config.yaml
moe_layers: [0, 1, 2, 3, 4, 5, 6, 7, 8, 9, 10, 11, 12, 13]
num_key_value_heads: 6
vocab_size: 32768
norm_place: "pre"
init_std_o: 0.0
max_grad_norm: 2.0
train_tokens: 371000000
Below are experts of layer 6 (counted from 0) of a mixture-of-experts language model. Rows are named down (a neuron's output weights, with its number) and show model dimensions 0-191. Each number is 500 + 50 x the weight over its row's rms, rounded and kept within 0 to 999. Numbers have three digits each.
Before each expert's rows: "comes before" lists some tokens at least twice as common just after its tokens as in all text. This comes from a sample of Wikipedia text that the model never trained on. Tokens count by the router's weight.

# expert 9
comes before: "|", ":", "–", " /", "|---|---|---|---|---|\n", "^{"
down0:560523597420470551414506546582452510511486470520553554474477534513543499460606554506481442469500550332558572523511470547391453551483465475504508543450413582460578488456498425454482452528454473403488529532481522497452542477478503574552523489595476370506553504556500444489472429504484560469435521507459534515447601513445491465471561479485433452581514481502521470500552404450510527402493570612457498395577554473474524485478557557522457523529555489542579530542490428491514522526466479477508485366491590487477475439576511440531565526502569540501496506552514609507486552458575483436
down1:542646452495461569498496510523548501485523518398460537444521405499446533526588459524446523442485479510517579441553537484493459570444542588521485508545501549437517474548534527496477571563502471526548403538543486538365510532485493460480473525475543439545504359479552554420440471528516573481482443584501526528517492484593415556533505487490519431580550490574427515478431559458495548495534546403481500512574482641567465460475534525506584513483410515529478502504474441448494543467533467504453585483485550521556452471431507527473461564552518429421530524467486476523535671607500445548
down2:469482514507505528577529597457466556504517523503548478497514539509472579528493545480525509440535405451434537550480438567482468531491519510583498596482575407499444484500611486507552560515610565455534494405510385440449580600560535490639511495502597598529484503539515535513423549457439486484490554556532517550528503524500477522498590510494626434437359449547450494571485563476481460553456581565465453559552462576472464581462434472428457533474539494515476520483447575412522522529504433488463593449527516507530520468550491459595459548507472470510495518478544470542417537484551429525
down3:539494526502462563569568529473446471460435455494478454505504488448539460578500492479443528479562618468489360522594474489605425458517550533538519456435529409568478482456475500478537587457497600560587599526564430438554510497508527506463478519491482529536507535568517464498446543538427586479470608556498492483538441499445429486590430453519539522429571529511368559434512434515521431462531596575530484549487487503533463449479575490556378471517439526388479416467401498508437424563446527498498488512449411451516466525444495575529498485501481559551489520468441476556496474438478506486
down4:521419514534608479489603498511487589492537499512528495515464668454435503480503580503461444523497510523558541539537459491498503526588437564482505528473458522514538571479523495457479530345540527540512519507490479607433519524500504427504497396456488502559562453447526488519511521509496538436481533548491493605506485469517563487457639579430578550470591499479504547559381445565459562515489526487503517445552503527366559476426507440576425492545498460523474576433473547548523464524414546568568484393480498514462471524449560484458422533548366476521501518578475505492427484481543465477
down5:484548529494438437495458560510514458570434579569456520521467544468575487437562553500464486479426484518596533519496477464488458429455468569551470500488414580500516525518445491411484533510408470488456462526489532478514509546554596484656552537432461390549505576504508449517510522463488533511454551484466564555443526485581435538457438460451420538460481527566493571494503455463529571461546520383449458506469510558467505551382564528518460466554470469519454498455532570503463495477564522453566583535611473542612432464492549447491486534546490439445467587611467413486409417426469550485
down6:530560464392517534591502485485515541514493505541520554434491453428435514501595546418490529616465481504518569453481463536503573497497661491510435542522493571475568498423577541469540464604516465463514531546392422497459448549474485527473501538521597474442531611561378568434414514513580507466486546498574557563532524537478498548580586496513470465482524566474476479475482495497482463565491399596482506419560570519578571507457492479536545399545520499488621497519526473444540474533604486518494520534543567513468560565437451492470444597529456497473489484448483470483448525487529500563
down7:401436481587533458421560446552494510495491490569463480463515432418523424462530449495488504538630435398497490508417498481504510457524538505445451469541519528410640516493620480538508555497433559560453576601402493499513528604561537509522504523509555519482471514421534591519555519440501559482464572504489499448480479496506582506446469493530495471458565515509484512456432549480494456479475560465480519520514517588461563433550583484528565430411583471507547432430481477479541592494521531527476571483555522517444436532492559539497489470566423496456478562413532581561350532572444507469
down8:566481502440476572491424519616599436499500480441528489442465529495485612602505548487412493449438482559400548552481503514522533631519526496480590485474516493578556531524538489543460590548542482582376495517572504576499514522431635563447557435471468420508517457441476478466542556438622447504517567507520512412422464487514547526497451612443560440496452535498550464541483414481493474440537472540505563454544482442486558541625568488498487494514470451512536397508464478470505486435438539540561473511431510498526479535438487515503473522503557483594516442486566486495449528470517570452
down9:545504561491534576513402562520511484545538450559520462502554490408529530391578532563512428585489546472559542586498556476481510549584489459512528556598410417459480521528487514592566471433481554547526579470479518456470504545477562510382520490568472425547500423562574524535436464441551602524465401401488511548552511503579468509576465505521505514568481487620446545491503456523422500417465491469515462505524511548387567412470476473493520582475578549465454494525442530481491568478488425546494476494420566471457524474441556609559508506493547418526497454560474509488471499560557513426
down10:470509502459416512412461448529480566474484572482528462489511492560429508440443559441404454486533453538573557407492566560532480404393559492481491421504432484578451482528448457526645446441473441579560452521544473528482516553449503406513498435497544493487556537485500483536449580523469460525441433545531571546493485519490513564426494528535456423486566607462504470516566501557497521485483476548521458546524438593441408558471431551517485447537514503493544547549470547445451525509446517568441515561590513506493555432465486436428429547450485461453502429557481447461417432494355458582
down11:541488466478522579495567465499499500498514576482412507535534476500590497501544418503571521473502640548558462456508528565552369475584512539423559518497505507436399506564491558391514425486554541412530584426506430450540557504444524482537526468463525506445525534513484474428509500524440529506469534452444380542437493596537548506568545446533570531590453457479481443539492434470491448527511426515489516529454471450459448538501576504496322526617428567555484418513550481564579554543529485509476555492516566462535546434523487479471550483548491533522552551490545595533550534515416484519
down12:589507540448537531423528488523517525563495482498562530542440424451486442549525605587449491560585543510436515494539503454511518523524544507454505429396515616365461519453491409486498495613511519529514531505434539462435520514497414466444506469449542402521425520574546511524508432556668437553511497611506526483535532523466497462508475561480466571490385452543468485570463529548550514457533527518482521522508476525478558489523494423499494586441459481517564468574472511502528502524407476553456468522379413545419459543556544397582430468489463485510517489510496521376526517569493496551

# expert 1
comes before: " the", " to", " a", "9", " in", " by"
down0:525528466492441503457504498502374518492525550491503586483458493491524517587546501468559536421509468494552532520518478463500508493543581544529567509432423433643527507542487490452478472458454503464541501482458605519464478582518511527442532593423563451465489403495527484487550479446381421485468510479521564602495474492487564500424396442443471491487475432475564478528508540534576431417518446569607513603545509578584548527485417395538487522552384450486455436462523501530573467476492463443530579519457388548437502470468428496471597460521587528480525468543457500536487429437542509457
down1:393586462521508471582574461493504599451508506492518495531519451480413515472523502522496453532505554496459487536499575509511513542488553512457569559478422395525447510488575387576532479533572452486436459550490500466455560515604629504438436481477415502505498481565483606458508450512503535507523460553542580536500538513605416462455429529502520432551385511430453627565551512518487392460601550533513484428531471506463464450464529555526490563590436484439458499513519428496501524462489450460524562575426522490609575498487518520513482449475491497381483419554552498522537475518547573457
down2:513480468421453456526436520573543451518506458545424518461406507502493524472512489508395497579535508542381516448478390536581541565518499527426510496521587456473499508536542555435465486472470509607501517492508438567496488495306415553560516499499483571483485557437476509543452429516565548445493491511426459425515546534546455557536504551611531506475435581444481543460493476472502467520513504518487454480478408466508454469543447623445546565559529550495443515512535515542500495503493586515449515564522554575504457478518489605521421471399463398522504418477583503496580403523554572561
down3:477394562532528597480542524481500546507456470516490534600427481467593464550444420522501513539529460535470545598467413425471463488564468437539532477469522627502504558472492486530437497545505567455462459562468458585493445457478472511540514499499565486519456478498478518539602481535517485458508536565519489448475558402501551486454532509467409580417575569640412476525472425495487429522505495526552433457473493436490591586545436547547484502419512461444550401491529481534456497620472495457461534475513438384481454531493409509458521544522583562453528542424500518527430558499460623477
down4:525438503465510486510433520571440447568502470491460459482383589514500511510494561500510457465598505452503560537515469495437471538565550433485481480503493472389468428587523570414486467560475477496387455490459457490615445502486394496519535497565466482485454494526492562466459477551401497473463444525518497483550561483431439491483443513449460410529516483558525509547441476589628469504625511407455499449553509525560520590496502427468517579538479411515450464433493422524477512553478540471513539463469475468494430523531475445485494565498511527579471446495683501415621421474543461482
down5:453499513414528547449542454437378580585515462569579471491493463528472419444430519526538522520567558512483514481478460434414471471494478487448446531457512525244553590497506549500384474475485517501532534569520467445486592532502466510511473498499556481623504528571461477534616538427500537518526421440464548415424589532527425484529576561526436453516498493525476505497532520501428528548505469410468448498527580543475589552586517511493537517483514498474532471480549568465525485509488518458440463512508506520506579499575512473558447567432483568550517492499563517515569539491395511514
down6:462473562544506498515554503452379485547469412515535402463501545516525395475500488539524485462626525506498555563475541496467449460466502521484430547493552552314407551565419467466446535520558576401509565527465555515517486513511540493484507549549482490577524633459381441476506559494534469451454610528557493586459515467462509441565526424603484440402451521428487494469537473530513564438469509459499514548515532583481557507416539481455458528573611495598544485520420522442473488506488447487509479517448501474422482534485533522451476532438405513465519520422546474509469540498507566517
down7:461506523543528549516499426516476641436534480532494501510604573484465441513485577468463510487586513577534507514502432428424363506429449531502459490539452552476553522544528591506494508491522531415401525594462423565458479324471451546496557503446511490585487407575434431431508483543483544529490513538627447523470548607493436539454515509529396430547487504429587531583468466511565442511488462579495502430493503494500482591525435551530468505538520418471521560509511537495555502507494507460489461460452518500549402504497480476481403549446536493485487500512567489414559504466514460568
down8:456422600565479494454595519480612543494559467486556497507546482511540490508448603508498450465399505529481572456497463518445500508540343488578516571536609507603444457481539552486468489447538528436427480501490542523516478495463453501428534526560437488510444564516507409541552432464475504422503540527548511539470532425506468507493547523475425542484429514484494396531597452467557563558558543547523582506430593512494506481583552532473456518509487509633437496594610539461412449492504490487459435538535496422581532538532480468558486557578517481557495552551428531405478549488536465550
down9:537605491469537545504578541454587502552376559541556466566433494403543493465514527544522469487519484481532460518434621461576554419512508553452439466466507464425542546493447474516559514418523466604505483496452470625494593522391531457466516552511409380548525510507580592590506564571496484537625546491484477524473494508570512540486525461493528544474473470468520502497466450492532477576566495469419578500476499405493487532497460479424588445519471461491424520380543545569462523558482502556473480540504568450600482502516525426451573476514547414465534544559487430511501519457449512493
down10:508480558530411514548442516505494598567521589543550506556546490543495449445509504491542475494571516599525507477454488398489447561524492460394486441500476526315571542571479551534474445479541545554425468537528565482432457433546475450508416500479564406493522463484469576449540492516522471481486420468506420392410539572525491548481488494540445387439543524525463523476505598436470550542485466415511427492511556567545557495485472552471448492446526403491438523453511469453507566448552483499455457449486539472550488417543448527442498507591481495538540404568546394451564464511436489557
down11:578402458476549568496422530544569417514495478452479526481475583435495475441522499467514460499416505552453499551459519444506464546427495568625418449444546520494497581572434520451465544500435483460562387530587533469494400486526502518447403451507534510519535493522564494520443552494462569451505476496476539420483526469504498556495502482472412460465579453450493478392426450452379485579475465487519552475599492500441484492535493464485466478461565498516520486484448338449516471476651508557584451456521498570477474515543483437498572506497549428420545457427550425463458573473475538511
down12:556450515551440543404459455500514503490535498425485570500434489482575539587419526569489486485478506550508536465475482441586511443541436457529415497465451482577551542545480469491440451460534540494560449473500485448596559435549518508545546630483519508567456613531545535547494579484438567393558476541554528557565537455538441440506548494518450560501437511478522319584453475530511493491544661425554482565567484461571463509532480475482427444542409483466532509434523451520476562445575575459603511540480422475475499511497481563517521494471507446471494447431439514569540538504482510510

# expert 10
comes before: " ", " |", ";", " |\n", "===", " ·"
down0:525418498569505493409469480487488539428561558488566461390604479481479487515473531512535494486443482504499551440458478571549505448492539433517466518522465535536480480552450407558490487558526504432592533499540578488494529528472513525580464493515608534414548409499453458447534517435499617541560469488407517515591525517518471490491515525546594517464523520426475455506421369477454508449581478467495551497460478518430520452445514430389472476473469500545606546510528527490483555546518486447536540504549396454456404510564408526494548512461561452457499559502521465653537604499558400587
down1:491478525408395515542462458520487451470466538561504501421444453456533464549429555436481484547482536494630611489576608561530601500410527499538495468513450511536500491489465494451396545494482595466469471526506514496523493439526501483475495436544478518510564500524537526467549481506433424400565611479562481494422443488447516459557584420561499501574521436488490438518401575565455577456444539506525576411433499545512448449453525505424515482538498490546516528462474481496606489477575519584517485479491472381459513412493512511487536500485563403418551467551491424429525481573565513604
down2:419479500596484481383479509398476635480355531554496515551479519522535478468461602537447469428462557502345542515485438458510421559469508546533486448459510484472495496468532501568485498509515538522524459523556467545478528481573506497408597576452489406489455494519478447528497506523587482559513485602540498505560565499393502495560536548429442565474487601501471524573512568471486440565477443496544489483468581459482474526559433485492519505534464496492499473576523525516441416487477542481505566507574546498543567630506452457481475496409557508608497510551465494384513394504455499442
down3:470526537549495542492436475424472601575546511511586518524480453455545482474484560543472539411549518577519503416502506425624500579528496490658483598517480484557515485512465497416504457396492511507525524567513438465532415478533501412523521526582489366428484563481537418531511536476512456526439463581513467486547580510485510480511501568393538553621476496556570553456544518590546483424500484511507451506569488444439531386462553536507493419491452488480399513548488496506600479507471493478506415458508414569511433600463489412498482519491468505480430498466527509445569501424537476510
down4:438479556546533365548517535506572508548585514439495480484389470503540504545470533543384490497508465479510487500442548557579565572518511491485544586484514551573475468464538469590477507455524439491533501548517474497507355463462492411464534460502505475505477471506458520520537521488518529432538450566425517491523517528543588458375527498533580731536445487357510494474539515497463626598484381535554559463462492461547532410472512543453507473509581453474474498446500486511566444498465554498470469525478455561451566552524473495534584473511497510495464508540459605535503509464473510472
down5:531637436566542522439481456534395479570429512422517529480500523415486437557502511492457463497456545485521500512536579557580506594476499497474394585459457543539483470534481500579476467459516484543424486523470472598542479528449485588573480472571558555599561446499425436504384571511454462523519468500439534486564447553495434482594494524464417399526546509541509501509484628545511517382485527480580531406529394493597424492537494498520538438459487439428541531516584518455460532514515507477444532484509496462465545453547468469507426585429496469506423513522470537594474506450462496557
down6:503570534443438498537539504465506472579487489547463470527401591403469423516479554502509536521468459434496510510494576474442468498505535461504509480589430542447538563435551487553458464494488444589485559534660514554396523534504492466533442460547481476590533466490512491529474574599573417521492565470523529527475567487487467600519516540559467528464518519529544514522519465520555454393471436570471462491526455582465435552496482509569510491457614519603457421528516582441537470435576445525397552531475460443551546424565529567449521482581533511458509484510428548443537357446496448447
down7:466525427456416463539439528490425381466501631557541506451467436422537494449508498440431505484499464551492493544514499561508532535453455492443500491391458538430606445480520516466438541428467464547518556596452447461520482509562489472596413446599445506559550495430425518547472506528541541467490441508439429545493483527570576546482488497526504573505414440452413569420480523479503554595463430552421486490420520535553503464418533568522532551551547538476467528568480506519560488565418463626375524507490482505542455546541494563500521471431492549438472506469502543526535498575422486564
down8:572490472496434515520481497565494435599533481491497510427429452459497547517420511549453470508475459439398488500477605587466489574457515502527458462473551455477507529487409551496519493541457505382509505547533471503551519531461531454485414545497542556509504552362451505504464620564472571519572529407494506535536442492558468513464480468503529559456451550583411484523518506415508455338450384545453510425522428474481539449524445446579551517553498457424497469433532521491528425441421512462510541473587444439373444574539557438496512538583538538488513523428505533533541509481477433554
down9:488511464516446540597537530423452471465557474534550643461451546544554439539527545521523450478532457468380559540516519384445540604474478551552549581545561569492557440583548464505460475463523532548430467546463453477538568521471530446487467505495573485480512454513475566442565504504506508458458565437500497577477511468460564449467484521468467540498516444469494559445499473473618513434535437551511570498532518503520447386521512583538521424517548504435560477409475599462524554496477424468481449514495457529379335493448511482514524413392454407461443480528465460499563446480521500543
down10:451545522506473467523489537431544487425484506637551447477625454463476435575429570550511515520541515421437534483499497522551576458420536485582437513478467552412485554490465522450478640534614500573525483541419499477484357497515499497566481459478493502426537506579435425433507534472508512474469516569553534478504609448536554464540544523517493520461559542479519461478515482461485443563492542519470544529534432555457504460467469451538471449530535507490493594553523578494487448591504403498532446404523499465447515525474453598461524584450449465464446623589586468378488509491516490512
down11:489519420470516599534461522485565430441471485633484461442485500418459433464446554420548493498515568475464469484576548535441497500406425457444574388454450498526414454494435459380515539470527531511347517473469508513472463420524509484510455472550433519560449459461478549530463538562415476486501506466437478458429590496645460497586483458484474482521490463459474541505413482465555457494389531459486513509512501501465511530568605482477463513555493523478573517534415561529461550477552450593530461441430509475441524561456565520553527408581511497465574481504505469582465542564512524566
down12:448561526524507472446630534502503460509572526568484539413463535406435608502593473471466564393436536456545526528514533465475508474462493492506417527544571477560500484490428525505477578513585496574450513514495561492473512448565445455494467532417500496494530508554570603494534471584501569516512430378407496541482485543557448499383484465544451486516602434558481499418443527550549509513558591439413481485540539551475431515461542482490460463466448437541520466468495465469457586562510422582568516492446505541438502572397467561466498560542466529408423524469525467441445422540541511465

# expert 6
comes before: "1", "2", "0", " The", "9", " It"
down0:624486469576526500521455551565475542433506431468540488565465525431533521543566499499470502472558530496523447535492595563528434431442521543548585386505471445565437595459504532500540538442543470503482487502457447524476424475490453430519482503607504530581554506436450389496451505381526458507534521504419435538518569489564464557517536483521397535524509523432502488591553431470458510463521383524497513479505437455361528546585437509501419529457509532513514509481507507557582530506412571429471559468540499436567594509520491499541541657477515530486514473444427535528484455572515532462
down1:609510491427450551516408572428567579550543499531490421488496483357496628490462512451562520530457527533521518503502592500516452387527499509394442456465520544380427499530438474476474555550512545441465496571478553379503494530538488564488492546489505489554461523544530504537481485509531510429469545561496545406467490502472567503498457518532527510475479560495473494575550491479383503414535465545455566521537386467519600524567497432505415458528497609470492509588545477573521485518490436533461497515549634464493501520399472530512512468400504551477492508486450511555379557477512567469
down2:444503533508497460527515483512440534585503518454483417533459509491507477556504461529416502541568578492530486415502529434625529465528538593388574468537498504626385541387522469489518508559542418469449486553488433447467442454455491617527513456524522404534499497473506459513500579540477456464536523462533548416469566468582551550587503529530487493603631538488482645508515430472492440525468462577494497486530483537531518500488459582540497485467504572534473418499533433556512434507519502455521547561473448441537489513497529477468469472485537498593477482359539528583502547426392525453
down3:435507504605399487539500595465399467501599518519425537558505567452439466460525431485397433447460432554491519569507517504514397515560497559477532447435494552486502485629616592604539553460531468516592450490548523474522510599458561457504532426515515523462515544449573404423476535469519519443499507512491453509474451505496497458565566457546524463502542476516570576598522510474504469524424499483565456438577559493486460461466504531451433512533491547489520462513483397482488561494451422496413476556501578552560595514436450476506473514429533509412458505420519450509590482541514455573
down4:509528518512557530531451539537426470504472504478480481508401482398557470530464491551458465503388432647481486468494524496460442578434462563584509568534473526619428404506499467516494529417443497449473478528531516522507502374450485489525458490483482465430464434474402442414514517472475547528522400499509459502436455553533553562495498648462456515515500580428373517466498483483576512565454468532575535518441502479560435490494428476584367497502560517578507504457509502493591475520471463502459462552428582437506436423476445469504468609515511471487514539518497404584494473484490506543
down5:510561454472429530475489399452419575518538559423424525541457560501556541513467521440447496541502488474407491514557490418463489493518572486498461460497529448584534531399482452481504458345407412495440500472461530451429521445487492376565599530516559557592418488486562522511508456485483546491494485448498527512449540554586417520527515510346443406539510465533459591419553528470488482526471463519504520544476472586491563526504450474578542498493425453470510532500547531452526547528570475493461537468556514442562412441502494524513509580550568440486526384403460502494581525455461451519
down6:395449593485489433501590532477453533507517477531467524586505501439534450520576537525498505505585482553437522445427469407501431503460440477588437494451508539335520540476556557540459505519453491476618572534529500507557489472504453506412512495474501487568495524413534481446489497455521440559500460419530582406523473504452506593366508528507517435481499512439467588379566534474419446504500503504524500519502605555514519565413466516527636426517471513613511467467481519502545437512471558496371550532400540466540478549511510460534500522515526540535523482473512564497553457480553566536
down7:476509596523459470529544518589519547518501528593520439502516523561478618465494540485504504468409486488453482433525568512572510592522466478576597546465504470549532513528479521525538527518470498490434442465402522527487541464576569545555533516476518556526476449557551460486440542409505600405503595414522559412476475574465513461493550568556550576474453486528569513535537596449553482541492490559508495408503562491424476457478535544601433428523415529411420484499557558432476586403501422497453461548515523474499446455513509512448519459479533438396593537521357492492545488482507441457
down8:451594604441409413547464488443426501411585480548428489452489435502491496496519427534577402459437492497524486498456441442510492532524520454557571561572486551444516511490508430488518470468530549527492567480563485551546462476465487494540566423433473537442534565516534578555507463364395534446495496494437473538480483449473488486502563469542524439540499480495516438502582515498517636516430524572507506523467506490496598475476484512497450426469629502494516526498466536474481412476491505421538502439475414527476435495539444462557540464628449505628444409486515453468529387466589447508
down9:499451556438478553488504444518663504546467528503521479460489427585515539501451523490491575532674553530483450497453460419551462508453487555534507572486509477449511486447442480427470455528467567417477514453512443530532530379558482539487441508490534530502599441520472483572520435590548455546540445528487572514546547434511526516482478613490452537495395488506408462514477509481486514545483482456583528535445485501558464602390456512510594494547490503508493569567514572532539480495533531512538486518544434465454427475505564538530480501509402646503507560519569573431376479531477539420
down10:464474514503495443526397496513463418569473561480497436513404424505544501505436478471444514518537519474525481463443548475494532554514513508570537532519539570417526480515511453439576402512448530508426451532458518492490506453428554551449444542526552469499491487463586532442494414441524494536458437472531425469371484563534477470613433432493491401437523427579449454507438534444507504503461544391528592488465393536546527474467577505483535519537528488380580572520580572579552552511570546500559497503455515510472502500585478452414533462538600545508547579468513443423523580555610498515
down11:556421543462478473561565476448498512524453557549523481416469531529506483526399528484455487455604536504532482510490472446518523436483502454466522445533538592500724511450439504463553585509394453463488584524527507454510424517511540500519454424454561539529438550514563557529572484539500492470489571577534458464570452532442484497480513464528535460434500462514434523493367579468491612503511430475556570476575497575421536597514475475521568429567443509432507497481457411462560475509460540540533478493570493469458493465506524590482524499610483511467537560491569540451487562553618468504
down12:392541479479556548438464436499514549541484521445441458567517530439491549531498595555574548522579389506525521429442503404590499592542494522548500567502487454337526509484591500493432463460540547558536442479479441530509480499574516467433514481538476508517495485499503510487513498461485434463444518436523494519467514596574492546451495570417470568549440532487560538497504506494511429585496480444497375466449618498532482513553501562496570595454471462426510505562503498540508544508509606471482545508480538576553432574551514403520451362441486457539502466475467589444533479587531497590

# expert 14
comes before: "1", "9", "2", "-", "8", "0"
down0:518568528500483561483567450495474487515462552524571474582558499402561479445515484534500458545614566589469455483580471462543485490443414506578391463538459473562504511479482367461514467407461489451470494435496495455602425538579456500467472377480534563486481505443476484492559479576557542453548486453412424486503452509489487569494515554499503556488461504511550560492418472434497501487500459439540412463479481430565469475485499552498463505488474446474543421483592463573412546568491532538580542454468501622618483520660565493415576469515559434471493473448495546498501498444496503511
down1:462476475451487436477503485514524430566517511463594451494532485501509520518463501429500488533568531463550504556403488379540483575447538527460482444428416552383443467469540594375454483553556481522564474574579451453547546533557499445439504412497504454479488490477501536510647601468524506534551600464591539497502470481513499423538519539404438564540503452470470476558573462480477440540477532494445529561538513510511521565582469444521473461559473469420531465499494441565459637501503514613469519480462513532502594462503539586467520436586432558556514461427544431463554466536529495452
down2:478533547526464529493439562559476627491563438455476509440479535509462467544484495516469445476432521503478502566558525523448541503513392527546537542397464473516522498443532449512602532521517517498470481482437409537527595430443556458438457528511534463447457417426465365420578580495549428500517506548568642539462438594551481588526527418502536560429488539575474396407491572535560559460434460573504466489490462450526435467537452529527597515463550475507480477453441443516539487550494510545501554463545466589433468532571500525529571499497523546479474536503417526530548596523513422550
down3:452502468484448545558497547477554614432506466461588492508455460568560477509407487524548538467538520513503458551478517512372456575557526609546489516452501476483561504502492596493494528524467550513556551486532457506437466518477469555424506415439483431450482552557478520626505489434465417472496508455364462531537518465454506462481428521597459465486400472434518515621500522486531493588543471359519478581546492551519526561455525500452538516472559510517498457596537491513565475535471475446671525446455515446526474552435497554562531438593523500485522550526489490419591520577515544466
down4:461559541471430477479491509453506533558446657538500458602452488569556487598493546518554515563477600522482464539460464516471475590452595458492500492567436573520517449497482501495568523536525486464482463432461449526456506396520438369476481454609448457602508465552459437400478514514451424626492526481439489499480556461418529496524493555513516532553527420558524466510513572585513424507438608540490484514503533453503438506506553553449479625511461480522491477552439430511458563531455476469413438567429575431482520484509562424461488553453549549547565520553543519482480484442499499451
down5:528472531412432474441579511519446444529480487531477505507494478526509540417519588472526460546567440525494580508565442450455589471511583459475602562572547505396485491471464489521440451517445458462491598486501427484425553456512504468577489534504544476498453498582524490474534425514625559562477501623465477476543469435572575474492545468505470479569537566477437475526515523599557504570449454484431424514506478495601412542542582522511544517371437507538546358520466461443468502511483523589499584506475456489561534475536424488484464405429542438562483431489542464497487420523466455459
down6:528418407521506444453360496450538447461455515591485520562460490501573554487518579466561474456589559510529408481462548492490479517515461476486494462521557467568385534516444464454475514515498479416468478451495488508520572563544439472498411607467535504535447461507477489504436457467528500488488532486532519595466571444429519546441496579453423491514470511533445475518531553518493533476493485335579528444438522517513525575533446469588493503531445469477514430507551496538463513430487567462482529466473534568560336548532528479427509446391568574510554472470469588463385542455513584574
down7:523484450536531504517554550485485549550576613423575563515500497565568455433411527577575424549434496496467480573503527569537563564353541471455455514431445498514578565536462491489542617477494478370612453505514553423509492494482519459503535617510520531490494399434536541498473490457519504537437580485499574445563508446512522453536428522508468461461493519475543529534459512634487400588416520543514462452509492525407503534493553499471513533495466465437532582511564564498497504483388430539525492421474511524456538476501447462575458553461553542512528483463494463424436522599475510523
down8:471427437422471524547521498437519438521487505433506468494502483539511529585525579533553595561511519511487468443503578457406445487474546497388513511544470530425426511511572470541428595634503532504472484445552561519484533483564449501526502542460508471456548575584508544523600426579511436499549547416532432386571534513409445501505423537392525492494609497459539490507511584432482426529485518529472499464431541514549523572542516551475440509581511436501461465580500482576493514514583499484546433522517548521548457448491562534509394442555558482436460421463610501518441469550546498571
down9:495484498497444580453533482516510509435488605528404522453434488529517526473410438472452463576510536448424462511438482603527536516543470501543501425368477546684523558464501539583518527443446497561542474462448500525466438446463558589476505542418523513518384476463473470527354468446519503457503497452492517449550516475480456500550467484532400549493466519498554504513501491486560462515517499517426467538484385430539419541518482499483472484531525514559546551541559516476457439543550446530467507559572460531494474448550593410513502546472520525451455444556400464449471638617487507564
down10:515471452578458511443496494418518525508452532489617485472505506485566557498476546578426443563421537521566470540487527498471479541514554447554431449563458556509527525524533508444559434520471655438459524501528513530451563498518498477548524514433513512496483496551447434523325439567549492435469457568453606537456447467546482432479481594473419532525458563531476487561475504517537448462525454512409447497465501608517491577494482560493459551414624482539529394544525538485469434480505576388501448602456525495489486493507523555453489551484517604438558444389516564493477459462443475498
down11:544492491524413473483539406510483550578516544432358518442556497492447525481528526484585464417488524510491553498523500423565470527446608588502526508467549539543485532565524532418405456446504526522516345602455533546497402521504472441510438551471543520471434561449465516562463508500557468467509498550482496410450467569447528448489358556512521487473424473440456446512483486548474548423440523493434495603412454480520579570508456536533430513538500496470494505538518490551551573490492599417455521531466497509430424527501511434475535467469469457549449511559489543515475505385543387422
down12:472499448531378529506506557468482642594479431483508541473538517531501471464495483513551510553560532500501443465544462456439549585531447541436504544510481581455539445572532467467510401542496488521486556624493452455599430489534472425523537443523455495489498414541474546463512505538543511484477442493446479559543374538406502512518452522515511401472580537598531458538537468434459435547521520525528534541418503418530571540566495537521508478581511405516511432494607504467511515519545486529577463516547504421391553451382523512498509452597414529494466457500564525447420477379484467440